Experts of a small language model.
Experts: 96 experts in each of 6 layers, 224 clamped SwiGLU neurons an expert, 4 picks a token, a softmax router.
Training: 1430M tokens, 11566 steps.
Below are experts of layer 9 (counted from 0) of a mixture-of-experts language model. Rows are named router (the router's row for the expert), gate (a neuron's input weights, with its number), up (a neuron's input weights, with its number) and show model dimensions 112-167. Each number is 50 + 10 x the weight over its row's rms, rounded and kept within 0 to 99.
After each expert's rows: "gets" lists some tokens that make up at least twice as much of what it gets as of all text. This comes from a sample of Wikipedia text that the model never trained on. Tokens count by the router's weight.

# expert 20
router:52 51 31 58 49 42 55 51 51 72 31 24 69 58 56 57 43 59 39 48 44 39 55 31 47 66 54 40 46 55 41 62 60 44 62 42 48 49 55 51 33 74 51 63 39 47 67 56 33 64 69 58 30 53 59 28
gate0:70 56 37 54 30 46 46 61 37 48 48 42 47 50 56 40 47 36 42 57 50 34 50 48 31 39 51 36 57 52 58 44 62 52 47 50 49 52 52 48 42 55 29 57 60 43 51 43 35 50 43 57 43 38 48 49
up0:46 54 62 36 57 62 58 40 51 53 45 56 54 66 38 53 71 43 52 58 48 69 37 55 56 51 37 64 45 38 44 48 48 54 44 48 54 47 49 51 42 52 60 47 49 37 43 42 50 54 50 21 64 66 42 44
gate1:60 46 25 51 37 57 61 40 45 56 48 52 53 54 55 54 71 48 48 49 38 39 40 41 57 49 42 50 68 40 50 49 61 40 48 57 47 61 62 68 40 59 48 62 57 48 46 63 61 61 46 41 52 70 29 39
up1:45 54 42 37 50 54 43 67 74 47 54 46 33 17 48 47 58 59 36 54 54 48 60 56 57 58 39 33 36 60 54 56 34 44 45 30 38 70 49 42 27 57 60 62 37 61 64 41 46 39 39 57 57 37 39 51
gets: "-", "|", ":", "N", " •", "="

# expert 77
router:41 46 37 67 39 40 45 51 51 53 55 50 40 54 35 50 51 48 50 50 36 49 74 39 49 52 58 83 37 42 58 20 33 53 44 46 50 47 47 59 60 54 57 49 51 47 46 53 39 63 32 58 51 60 68 42
gate0:60 48 40 57 46 44 35 53 64 54 62 42 60 41 52 52 58 58 60 66 52 29 71 59 44 48 28 56 76 53 60 42 43 66 53 60 47 41 57 56 45 71 38 50 54 50 46 59 41 42 37 34 55 52 55 43
up0:68 69 42 49 55 62 45 57 61 50 60 45 68 55 47 48 58 54 57 59 62 44 60 57 47 51 26 62 44 43 67 39 37 65 39 56 40 45 57 50 53 54 57 42 60 65 54 57 58 45 47 34 57 59 50 62
gate1:42 42 51 43 37 50 47 52 59 42 43 40 19 36 34 40 73 54 40 53 61 57 42 46 52 59 51 49 36 51 51 39 47 47 40 58 61 44 43 53 54 46 56 71 53 52 72 42 35 72 50 58 40 72 39 67
up1:51 41 40 51 55 64 58 44 73 43 61 51 27 51 55 25 61 48 48 44 77 56 45 34 48 51 48 38 62 49 48 37 58 42 44 48 61 63 51 53 41 33 43 55 44 52 48 58 39 62 42 57 56 41 53 49
gets: " of", " in", " with", " by", " for", " at"

# expert 22
router:59 54 78 37 40 25 43 47 35 51 44 54 55 61 50 43 59 51 61 42 50 55 31 54 33 58 36 34 53 56 35 56 59 52 43 43 34 50 54 33 43 55 58 47 49 44 55 53 56 40 57 51 53 38 40 49
gate0:31 29 51 59 58 39 64 53 38 48 36 64 52 49 53 53 62 52 49 59 31 29 48 40 60 50 57 67 61 49 48 57 49 49 44 52 62 48 44 65 53 52 44 42 49 47 32 47 68 58 72 55 34 31 42 52
up0:35 36 48 55 63 44 49 53 46 54 34 71 57 62 52 33 42 64 43 48 46 41 43 33 60 68 56 57 48 57 58 44 58 54 47 45 69 46 49 54 59 45 46 45 64 43 46 61 59 57 47 49 65 40 51 29
gate1:46 54 35 48 41 37 63 30 53 59 53 58 43 54 50 64 34 55 56 59 43 49 52 38 58 52 65 44 67 57 42 40 52 43 56 60 48 41 39 45 47 49 59 64 48 60 51 52 40 58 37 39 62 65 65 35
up1:50 49 61 49 49 49 51 49 50 59 56 52 42 52 63 44 36 49 67 54 49 55 43 41 55 54 54 44 62 42 38 34 53 45 48 53 45 48 49 33 38 37 49 75 48 51 39 54 57 54 37 29 66 53 51 36
gets: "-", "–", " National", " World", " (", " of"

# expert 91
router:43 46 67 52 48 55 46 52 34 60 52 74 52 34 53 66 56 38 58 43 53 66 52 46 62 68 45 38 66 54 40 49 57 63 57 54 41 33 54 55 62 45 53 62 70 54 52 52 48 37 51 57 45 58 57 41
gate0:39 49 60 44 42 54 61 64 42 46 47 46 51 68 55 49 37 54 43 70 50 55 59 49 46 21 49 49 47 45 63 41 52 67 38 59 42 19 61 55 49 58 42 59 34 57 52 50 43 50 52 65 48 63 53 65
up0:46 69 55 48 37 46 57 30 53 53 52 58 53 40 39 44 41 61 51 40 33 54 36 46 51 44 51 39 44 41 47 50 44 61 41 36 48 49 56 50 42 54 48 39 53 62 45 52 50 51 60 51 61 43 45 55
gate1:50 43 71 64 57 46 34 59 56 56 45 56 42 32 34 53 56 51 47 30 49 60 59 53 55 54 40 66 45 38 50 56 58 37 50 64 66 55 34 48 60 66 46 54 54 49 53 36 40 60 64 58 62 49 47 45
up1:47 70 50 64 43 52 43 36 60 42 33 44 54 37 46 59 43 54 48 41 38 43 37 56 49 82 38 69 42 51 48 48 48 57 50 57 57 44 52 44 54 57 33 45 40 48 17 61 32 58 45 45 73 45 58 32
gets: "\n", "in", "el", "en", "il", "on"

# expert 10
router:48 45 68 44 54 46 53 29 51 45 41 57 54 34 50 38 58 55 37 61 36 51 53 50 54 47 42 42 66 55 55 40 67 38 38 43 62 41 49 44 55 68 54 29 57 37 41 53 58 48 46 37 40 54 51 44
gate0:68 39 57 50 48 57 54 59 33 44 70 39 50 31 43 43 50 49 48 52 54 35 38 56 48 43 55 52 43 32 47 50 43 35 50 54 59 50 53 53 54 48 41 67 59 54 43 58 47 53 38 39 64 35 52 39
up0:59 47 42 45 43 42 47 55 54 42 67 41 55 62 27 42 55 44 46 49 52 41 33 37 64 57 35 42 34 52 57 36 41 62 71 54 53 52 45 66 47 58 40 38 56 54 53 55 55 52 45 33 61 39 41 24
gate1:40 51 49 52 35 59 61 60 47 47 45 37 58 58 60 50 47 59 44 45 54 53 75 56 40 56 54 55 45 44 53 50 43 49 82 62 39 41 73 50 53 62 30 63 42 37 30 54 51 45 44 62 58 43 33 36
up1:36 50 44 40 30 46 44 55 58 49 40 50 62 59 56 36 58 58 36 52 55 53 62 41 35 53 46 47 44 45 56 45 54 67 58 52 46 56 50 53 49 59 34 54 47 41 31 67 46 52 43 74 50 50 45 42
gets: " |", ";", ":", " –", " -", "|"

# expert 82
router:57 45 40 55 36 52 46 42 52 40 46 62 47 46 38 57 48 56 51 47 55 40 42 47 58 47 66 93 53 47 39 51 39 47 48 44 40 56 21 57 57 54 49 60 28 32 46 45 36 59 59 54 56 60 71 57
gate0:54 56 37 77 52 48 59 41 61 54 47 31 75 44 44 61 54 43 54 57 72 48 49 59 32 49 48 61 48 38 60 62 62 68 40 43 39 73 50 53 55 54 46 30 46 43 52 46 62 66 31 45 36 58 49 33
up0:49 35 55 61 57 52 47 36 60 55 51 29 49 33 34 69 42 34 55 70 50 50 57 54 57 39 52 58 61 48 62 59 38 44 36 32 41 51 59 56 40 61 44 43 41 53 56 47 52 75 49 48 62 66 53 38
gate1:44 67 49 49 50 41 50 35 52 64 70 35 47 52 46 49 38 48 61 44 56 43 52 47 37 39 58 49 44 30 55 33 69 55 54 57 57 63 50 39 55 42 58 41 35 33 39 51 70 54 59 64 53 44 35 49
up1:41 69 33 39 51 35 44 40 47 57 53 46 70 36 43 54 51 46 61 40 45 43 56 55 34 47 50 49 50 37 84 28 52 50 57 55 49 58 50 41 64 55 45 38 27 37 42 60 43 41 47 42 44 49 50 56
gets: " and", " that", " which", " who", " he", " after"

# expert 34
router:45 52 52 56 45 41 30 49 56 37 55 49 53 72 44 50 43 66 27 59 44 44 42 45 64 44 55 28 38 56 41 47 54 33 40 54 63 47 49 44 48 80 55 49 46 41 53 35 51 44 57 52 39 32 51 57
gate0:66 54 55 61 51 55 53 57 62 54 39 49 63 49 51 51 47 51 71 52 60 55 36 51 50 45 52 49 46 42 48 31 48 47 60 45 36 52 46 55 52 55 45 52 27 43 38 51 56 57 50 47 60 58 64 54
up0:56 43 49 45 50 45 43 45 60 47 28 36 47 45 47 31 75 52 67 48 56 57 39 49 32 43 52 54 43 51 48 51 51 49 29 72 38 58 46 39 54 27 51 49 50 53 68 53 52 55 45 46 42 44 52 36
gate1:63 44 37 38 47 55 40 41 54 60 51 61 58 23 52 46 51 48 50 42 43 56 31 36 27 41 33 51 58 55 59 63 44 49 52 71 39 56 53 31 43 55 51 40 57 49 57 68 34 42 54 63 43 50 56 45
up1:57 49 54 54 48 45 69 42 49 48 72 55 45 53 48 37 56 13 62 46 55 45 58 36 52 35 62 48 38 42 39 59 67 61 62 39 73 50 44 57 61 43 40 55 33 44 54 45 59 40 36 48 51 56 51 64
gets: "==", " \"", "===", "–", "\n", " United"

# expert 40
router:55 53 46 66 44 49 61 55 59 34 36 41 46 29 47 66 55 30 59 34 43 65 53 50 37 45 56 55 39 55 51 50 28 41 44 64 55 54 66 37 41 74 52 64 58 40 58 71 51 44 48 39 64 46 55 62
gate0:38 63 51 57 65 34 49 42 43 59 54 45 42 45 39 47 34 43 58 40 47 52 68 53 47 60 57 51 51 39 56 60 55 43 46 59 63 52 38 56 70 53 53 61 46 63 33 57 40 46 28 57 58 39 52 42
up0:51 53 42 40 49 23 37 51 44 41 39 53 51 37 50 40 43 38 47 44 66 51 48 46 56 54 49 53 46 39 26 39 55 58 43 55 59 38 30 62 50 55 55 45 61 49 56 47 40 44 50 61 41 62 56 52
gate1:50 46 55 47 39 54 46 55 44 51 55 42 56 38 51 80 58 42 51 39 43 57 52 46 52 47 49 51 41 56 45 53 45 52 44 41 75 41 47 52 45 36 53 34 42 47 44 43 44 55 65 40 58 40 47 52
up1:53 56 55 74 42 54 47 51 49 48 44 61 59 57 66 53 66 45 50 36 69 49 63 50 49 47 52 55 49 47 59 50 46 42 74 55 75 68 46 42 79 56 63 50 42 68 49 62 48 55 39 60 52 60 52 58
gets: ",", " in", " United", " the", " of", " New"

# expert 54
router:57 46 55 53 58 59 45 32 43 60 46 43 52 56 45 38 38 50 36 36 42 40 54 37 36 61 45 52 53 63 72 53 78 55 43 45 44 52 55 63 47 52 37 55 41 37 40 39 53 61 71 33 58 45 54 55
gate0:53 57 55 45 35 42 47 48 67 56 55 42 53 45 68 62 41 59 52 86 58 51 71 69 49 57 43 61 66 49 42 34 35 67 40 44 56 49 66 52 68 45 63 48 41 43 45 41 51 40 56 59 51 37 36 56
up0:45 64 47 45 37 55 50 63 51 48 65 35 55 42 46 50 39 67 57 71 41 59 52 75 50 40 56 67 43 52 52 33 39 61 50 44 37 44 49 44 74 54 50 63 51 47 53 54 47 54 46 61 65 50 53 64
gate1:54 46 44 45 50 40 46 49 53 50 48 50 43 61 51 44 58 46 52 48 59 32 48 43 59 35 55 48 57 52 45 42 54 56 31 61 54 70 48 61 40 70 63 54 42 59 48 54 34 42 62 43 52 56 55 30
up1:29 53 37 48 65 53 41 27 57 56 50 62 37 42 53 56 50 62 43 50 22 40 56 45 56 56 67 69 63 36 52 45 36 62 58 52 43 39 55 43 57 63 60 56 42 57 49 51 58 68 51 42 43 55 54 58
gets: " |", " /", ":", " USA", " at", " against"

# expert 27
router:56 50 55 54 31 46 64 45 38 58 58 49 48 61 54 72 44 40 32 43 39 59 51 64 43 65 42 56 68 61 45 49 62 38 40 48 37 66 43 55 44 58 49 63 52 41 35 44 39 51 59 47 34 70 41 55
gate0:46 48 42 57 54 68 65 71 51 57 47 52 51 48 47 60 40 42 55 53 62 55 47 63 67 38 52 64 38 45 44 48 64 37 32 56 64 54 50 52 54 39 58 53 56 61 50 52 46 58 51 48 40 59 49 62
up0:53 31 50 73 57 63 53 57 40 46 40 55 77 53 47 53 44 57 54 56 67 32 53 44 57 52 43 50 35 36 32 35 57 49 49 48 55 52 69 72 37 35 43 34 57 56 43 39 35 53 49 28 57 60 44 50
gate1:41 50 69 53 56 30 44 52 68 57 47 45 57 43 60 73 50 39 50 49 51 31 44 51 48 67 43 57 48 32 51 52 57 35 47 43 46 71 47 65 46 48 60 55 51 55 42 47 50 57 37 53 50 65 46 61
up1:39 43 56 48 45 46 50 56 64 52 46 56 62 40 69 76 46 42 46 48 51 42 52 58 46 67 36 55 55 42 58 46 52 39 44 29 45 41 37 59 43 35 70 51 34 49 53 42 42 68 42 40 37 65 46 55
gets: "|", " |", "-", ":", "=", " as"

# expert 70
router:41 34 69 36 39 47 51 52 54 53 48 53 49 38 57 33 69 48 46 52 57 50 54 51 43 59 44 32 52 42 57 47 46 50 42 54 58 34 50 57 45 67 65 39 43 53 45 73 41 58 52 44 55 40 43 56
gate0:40 54 50 48 50 65 42 56 35 41 41 46 40 47 64 53 41 47 54 62 70 40 66 62 38 33 40 56 57 62 43 44 55 56 44 44 60 54 42 50 35 30 42 48 25 24 52 40 29 70 45 49 40 53 48 59
up0:41 47 50 57 58 56 43 55 39 42 51 52 45 43 62 54 32 59 53 53 50 56 67 52 64 36 57 52 62 65 61 54 57 47 41 36 47 41 52 50 53 40 36 53 40 42 43 57 24 69 56 61 36 72 33 72
gate1:49 59 55 62 37 30 60 43 62 48 62 82 53 59 61 55 55 45 65 52 52 50 46 47 54 51 76 57 53 37 53 55 51 53 50 62 49 39 40 44 51 39 58 24 43 34 69 40 58 43 36 58 52 48 48 50
up1:39 57 63 53 53 53 35 55 50 59 33 57 46 37 53 54 39 38 46 71 27 61 49 55 67 48 65 40 44 63 64 39 49 50 55 58 56 37 47 37 44 40 63 53 55 52 58 68 46 38 33 70 47 45 59 31
gets: " |", ";", ":", " /", " —;", "=="

# expert 0
router:50 71 47 39 40 62 52 55 59 45 51 74 53 58 33 39 72 64 56 46 57 37 41 58 42 56 59 63 33 58 54 47 49 45 41 54 60 51 50 37 55 35 67 59 32 52 54 31 48 60 31 49 49 43 60 57
gate0:58 59 60 43 31 57 45 55 55 44 33 50 54 44 45 43 53 54 58 45 60 47 52 49 38 43 45 53 49 54 38 45 32 49 35 63 48 50 50 45 49 53 68 68 32 64 50 43 42 52 48 57 67 62 68 47
up0:50 38 46 59 53 49 49 47 43 52 51 45 44 53 61 55 39 45 58 54 46 61 52 66 57 64 27 32 52 52 36 48 52 42 47 52 56 59 51 67 35 59 36 47 35 62 53 43 60 67 44 50 49 49 35 48
gate1:43 70 39 62 55 51 33 41 34 46 61 48 49 60 50 52 51 33 50 64 61 44 48 37 41 50 54 54 54 43 52 51 26 48 46 44 56 30 48 53 67 57 63 51 67 59 48 47 45 51 44 46 43 57 44 32
up1:59 36 56 80 53 46 38 35 35 57 63 62 43 45 52 47 41 53 46 58 67 53 50 44 55 61 48 51 54 45 33 58 29 45 33 39 64 48 48 52 51 58 54 68 60 62 49 44 54 59 49 43 34 62 46 43
gets: " the", " his", "'s", " their", " her", " its"

# expert 36
router:53 41 53 63 34 50 47 67 45 55 47 52 29 43 46 69 41 30 37 44 34 73 44 51 48 52 66 65 37 46 38 45 43 38 61 62 45 49 62 57 41 61 64 53 49 29 58 42 56 60 45 52 65 36 48 48
gate0:43 39 47 55 58 32 45 47 39 49 48 38 31 37 50 54 31 48 39 49 52 42 62 37 47 47 42 38 60 45 29 50 51 40 32 56 35 41 44 49 32 44 42 46 65 50 55 42 69 52 53 51 45 46 47 53
up0:49 60 51 42 68 38 47 62 44 47 39 46 34 44 40 30 42 55 52 51 49 46 49 40 55 48 57 55 56 60 35 49 51 53 44 59 51 63 42 47 49 38 48 47 67 53 49 37 49 53 46 48 42 56 55 66
gate1:39 53 51 33 50 50 46 51 34 29 42 37 12 62 56 63 41 51 44 52 57 56 59 45 49 50 45 46 73 51 56 44 45 40 32 77 64 42 64 43 53 33 40 49 46 34 60 39 51 35 42 45 57 54 37 43
up1:38 48 45 35 58 52 57 31 30 24 38 51 57 35 54 57 51 61 48 42 27 17 47 55 35 43 56 50 72 57 45 59 62 59 41 51 60 55 43 45 62 55 50 62 43 48 65 52 56 45 52 57 37 50 48 62
gets: " in", " of", " In", "In", " from", " ("

# expert 24
router:46 56 42 42 45 45 53 57 58 42 59 51 68 55 59 59 47 50 51 46 38 45 42 50 53 59 63 73 49 53 46 48 44 35 44 44 37 60 50 38 45 52 45 47 50 42 53 40 60 51 50 48 40 51 53 50
gate0:51 37 49 56 36 52 53 46 52 45 53 37 49 51 52 50 48 54 40 39 55 60 47 41 56 54 62 48 56 57 54 39 62 58 26 56 44 43 43 44 68 43 54 45 50 42 56 61 53 55 74 49 53 55 53 48
up0:64 43 47 64 68 49 53 39 34 40 55 43 56 48 48 34 46 69 57 52 41 43 55 46 34 44 54 75 46 42 46 55 60 61 42 75 38 45 39 57 52 54 51 65 64 49 38 49 56 50 40 33 66 66 37 72
gate1:55 61 41 51 42 62 49 43 38 63 46 41 49 65 55 44 49 43 34 63 63 44 51 39 46 41 47 48 34 43 49 59 59 48 54 65 44 46 37 53 36 41 41 28 42 63 56 42 47 49 54 53 43 55 35 63
up1:48 53 38 40 36 65 26 43 62 61 67 42 49 41 64 53 30 58 60 58 58 53 45 48 50 47 51 45 42 40 37 44 49 51 64 43 62 54 46 54 45 56 36 47 55 50 62 41 55 78 54 52 52 63 58 50
gets: " and", ",", " or", " but", " &", ";"

# expert 90
router:53 38 44 55 50 34 45 45 66 59 61 48 52 51 45 47 51 45 52 46 38 50 68 30 65 40 42 98 48 37 57 34 33 61 43 53 49 60 43 52 46 57 64 50 37 50 37 54 52 67 42 54 53 65 59 44
gate0:42 41 25 60 50 40 55 52 48 51 48 54 51 47 54 62 57 38 40 57 47 71 38 55 60 52 42 52 52 59 36 51 56 35 45 71 49 41 72 63 47 59 62 51 42 65 60 48 52 48 49 52 51 50 43 24
up0:40 45 51 38 63 44 60 64 55 40 52 72 41 58 40 52 48 56 65 52 45 52 56 67 51 59 59 53 45 61 67 54 60 63 46 45 54 26 54 35 74 40 28 49 57 51 40 57 62 43 45 54 64 40 59 42
gate1:37 49 41 65 46 49 47 60 36 40 60 52 40 50 33 46 48 65 72 49 63 27 44 33 54 63 26 63 46 61 38 35 42 48 46 47 61 36 47 51 47 50 48 47 52 58 49 52 50 56 45 49 63 44 37 33
up1:43 40 31 58 54 46 41 62 20 56 52 57 46 44 63 44 39 62 54 45 55 36 28 47 51 44 26 52 38 50 42 52 53 47 50 61 38 47 35 38 65 54 78 49 66 57 44 40 52 53 45 52 65 57 38 32
gets: " of", " to", " in", " for", " from", " with"

# expert 19
router:50 48 54 38 65 33 35 56 51 53 47 52 40 50 42 63 29 47 50 61 50 39 47 46 50 47 39 45 35 48 39 33 42 23 52 65 46 45 65 35 65 73 50 37 46 47 45 39 59 52 58 40 45 48 69 53
gate0:58 53 67 58 52 52 46 64 54 28 55 37 70 41 36 41 32 73 47 50 50 34 46 28 48 53 56 32 57 48 46 67 47 40 45 47 70 50 50 46 55 45 53 49 33 56 47 58 46 40 51 65 34 53 35 45
up0:45 64 47 57 54 72 58 67 64 35 63 43 44 78 30 57 41 49 59 45 51 59 65 51 49 46 55 38 43 61 57 50 53 47 55 49 47 57 37 57 56 31 42 56 51 50 51 65 54 45 47 74 46 57 37 53
gate1:52 36 41 48 45 55 61 62 55 38 60 46 42 47 38 48 44 59 60 53 49 62 59 60 46 50 53 54 53 43 65 37 47 56 34 62 36 40 43 63 45 58 43 42 40 42 39 44 64 43 44 82 52 52 68 58
up1:53 33 34 51 34 68 53 63 29 60 62 38 39 59 54 49 52 38 65 59 55 50 58 38 38 45 40 47 47 57 58 54 51 57 53 66 45 43 40 72 56 55 55 55 55 51 48 31 47 61 38 81 39 43 61 37
gets: ".", "\n", "==", ").", " ==", "\"."

# expert 93
router:48 62 58 40 49 52 61 45 53 43 61 51 38 59 44 34 62 64 47 48 44 44 51 49 51 53 55 46 47 68 60 55 62 30 32 35 56 57 56 37 51 49 36 51 59 37 74 34 51 52 60 53 57 46 41 61
gate0:53 45 45 44 70 47 58 26 61 35 52 50 43 58 51 39 55 51 56 57 42 56 53 49 54 61 46 58 59 54 53 53 67 65 51 53 58 57 22 38 43 44 33 45 53 55 31 54 49 47 54 47 70 57 49 53
up0:29 55 43 32 43 47 55 45 60 34 43 38 47 53 45 50 48 44 43 56 30 53 41 49 38 50 36 53 44 31 47 37 46 43 46 38 27 55 61 51 51 57 47 50 49 54 29 55 42 37 49 42 63 50 51 36
gate1:55 55 54 54 46 39 49 51 60 57 64 42 54 52 56 57 46 56 39 50 60 54 41 61 30 73 38 47 34 54 63 39 57 55 67 40 53 57 61 48 44 44 44 53 48 67 48 59 56 59 43 62 42 30 58 57
up1:36 46 43 67 34 61 43 51 55 39 65 48 44 53 32 50 51 50 50 39 57 45 38 67 44 59 41 54 32 40 55 55 58 42 37 44 57 33 63 49 42 34 50 48 45 54 36 41 49 69 59 36 50 47 62 35
gets: " the", " The", "The", "'s", " his", " its"

# expert 33
router:62 44 60 44 62 33 41 68 46 41 46 44 44 28 37 63 58 37 53 55 43 55 53 55 54 57 30 56 45 45 53 40 43 36 35 68 66 59 61 53 52 52 52 43 37 64 48 71 46 48 56 66 57 43 66 44
gate0:47 60 55 54 55 56 41 54 34 52 56 43 32 58 68 46 63 72 23 48 50 39 44 48 48 50 59 37 59 50 61 59 44 46 64 22 38 36 42 43 28 57 56 54 58 41 44 46 53 49 33 52 44 54 45 46
up0:28 52 40 57 48 49 40 44 52 41 49 48 56 54 40 60 58 50 64 62 46 45 66 46 48 36 74 44 49 67 35 42 62 41 45 40 56 59 23 59 54 58 34 59 45 49 61 46 43 47 27 74 24 49 37 39
gate1:38 62 57 43 50 53 54 29 44 49 72 56 57 51 56 44 59 54 34 40 66 66 43 53 52 69 32 44 50 49 48 26 56 41 46 57 49 64 57 49 34 52 51 54 33 36 68 51 37 46 50 52 58 43 53 59
up1:38 64 40 58 50 57 64 30 45 55 63 62 50 39 58 36 41 54 56 39 41 64 38 43 49 59 41 45 58 53 51 45 46 63 50 53 55 48 41 50 42 57 35 33 14 54 42 55 52 47 45 59 51 52 49 54
gets: ".", ":", ").", "\".", " as", ".\""

# expert 78
router:57 57 54 71 44 49 63 50 51 56 57 58 52 56 52 50 42 45 48 35 35 41 55 63 50 47 51 84 53 48 58 56 36 38 65 40 42 63 26 56 58 75 39 61 59 49 57 50 55 63 68 47 61 59 54 60
gate0:57 51 55 46 49 45 52 38 38 49 57 41 46 60 52 42 50 48 42 53 47 74 51 59 42 42 33 30 46 53 52 69 58 54 48 48 66 45 44 56 36 52 51 43 48 46 42 38 33 42 55 40 52 35 24 47
up0:57 53 53 32 25 60 58 53 67 46 34 32 44 63 34 49 61 62 36 58 50 42 30 46 30 51 65 62 40 47 49 30 55 43 48 56 50 40 52 46 43 51 54 51 50 36 50 37 63 38 66 60 62 64 36 68
gate1:43 44 53 39 37 49 35 46 56 43 50 58 63 40 61 60 45 69 60 45 32 36 55 57 53 41 54 56 58 64 58 39 64 59 57 58 49 41 28 45 48 47 52 47 34 50 21 61 55 55 38 49 49 45 74 55
up1:34 45 54 52 60 38 38 56 55 53 60 63 57 51 63 56 40 55 49 38 46 34 50 37 54 41 61 66 49 55 65 38 62 51 42 60 45 42 38 37 50 59 57 46 41 49 26 65 53 39 57 40 49 44 48 55
gets: ",", " that", " and", " where", " but", " when"

# expert 85
router:53 69 47 62 39 62 62 41 57 48 49 38 61 54 59 75 23 58 54 52 55 42 58 66 54 46 62 67 55 21 54 46 46 48 50 55 38 61 25 54 61 67 58 42 59 65 37 58 45 50 53 37 66 38 42 68
gate0:89 69 49 58 33 59 67 46 57 47 60 29 38 41 54 60 48 47 64 51 61 38 65 49 53 39 58 51 54 61 50 34 56 42 65 46 59 60 55 50 37 53 60 62 57 50 36 57 55 51 59 51 41 45 52 53
up0:40 48 51 58 49 47 58 52 48 44 61 65 56 58 57 39 52 46 41 59 66 29 49 44 61 44 58 58 42 51 54 57 44 40 67 46 58 36 58 51 41 43 38 55 28 60 55 42 40 32 55 56 36 45 52 60
gate1:46 61 55 51 31 41 54 48 48 59 50 53 48 58 37 41 53 47 55 52 48 54 58 56 46 49 58 41 34 40 59 46 60 44 36 43 65 42 58 49 49 70 38 47 46 31 38 49 62 63 55 67 46 42 66 64
up1:35 66 45 38 39 55 41 42 58 43 44 59 51 51 54 34 37 40 53 50 54 42 52 54 56 52 49 54 39 40 43 40 51 61 37 55 54 38 60 40 43 58 46 55 48 36 55 72 54 59 42 53 52 37 55 56
gets: " that", ",", " which", "an", "i", "o"

# expert 74
router:36 68 55 37 58 24 36 54 42 55 44 50 34 39 48 50 59 51 45 46 54 31 41 45 46 42 62 52 48 59 37 26 58 38 44 56 56 58 70 43 56 54 53 57 37 48 61 54 60 55 44 47 57 56 79 46
gate0:45 53 45 54 38 32 46 50 45 65 49 48 36 56 66 55 72 58 41 56 52 54 56 44 60 55 43 51 25 42 36 43 44 47 59 48 55 36 48 46 39 58 39 56 51 88 57 56 51 58 39 57 58 41 54 52
up0:38 64 54 58 42 50 46 48 52 37 55 48 64 71 54 45 48 44 41 43 33 64 38 55 51 59 60 41 63 56 54 31 37 64 48 38 40 65 47 34 55 49 45 64 58 23 47 43 41 50 50 52 41 57 54 43
gate1:69 49 38 54 39 45 29 44 54 34 53 38 54 44 52 58 54 53 47 63 56 42 47 42 45 55 41 46 42 61 52 42 64 53 43 55 50 73 61 48 75 41 51 59 38 62 51 39 38 53 46 63 42 33 52 63
up1:52 39 42 49 30 67 51 41 41 46 48 49 46 55 68 62 59 57 63 41 40 64 38 46 54 41 50 64 46 50 57 21 52 52 56 30 57 48 51 50 63 40 40 56 59 34 36 51 44 45 57 37 44 30 52 74
gets: ".", "\n", ").", " John", ".\"", " Michael"

# expert 83
router:49 61 49 33 38 60 58 58 38 47 58 63 49 64 36 34 71 47 54 53 60 47 62 34 47 48 70 63 54 55 52 50 36 48 52 56 58 44 55 42 47 37 39 42 63 45 47 57 69 62 53 48 49 49 41 54
gate0:52 50 45 47 50 32 59 49 38 43 58 60 51 28 69 48 39 48 54 40 49 39 64 45 45 52 49 60 45 51 40 42 50 66 38 60 49 48 36 65 53 43 31 56 55 32 44 37 55 44 51 58 47 44 50 46
up0:63 49 48 66 55 36 47 50 40 43 55 53 50 57 66 39 47 35 48 33 57 49 61 51 40 52 45 62 43 35 39 41 52 51 43 52 54 66 37 51 41 39 42 49 62 35 41 43 33 59 58 57 46 45 61 55
gate1:55 41 66 47 48 46 54 56 53 52 65 60 50 48 66 43 51 50 34 35 59 50 58 47 32 39 51 43 83 26 47 46 43 42 51 52 35 42 44 41 67 56 49 61 64 46 42 51 59 58 51 45 39 50 58 62
up1:56 31 59 59 41 53 56 52 63 69 59 46 48 41 47 60 41 51 56 57 48 71 60 50 45 55 58 47 59 36 56 33 64 51 39 47 33 55 51 47 70 64 50 53 62 49 53 66 66 43 66 43 48 69 54 42
gets: " the", "'s", " The", " a", " his", "The"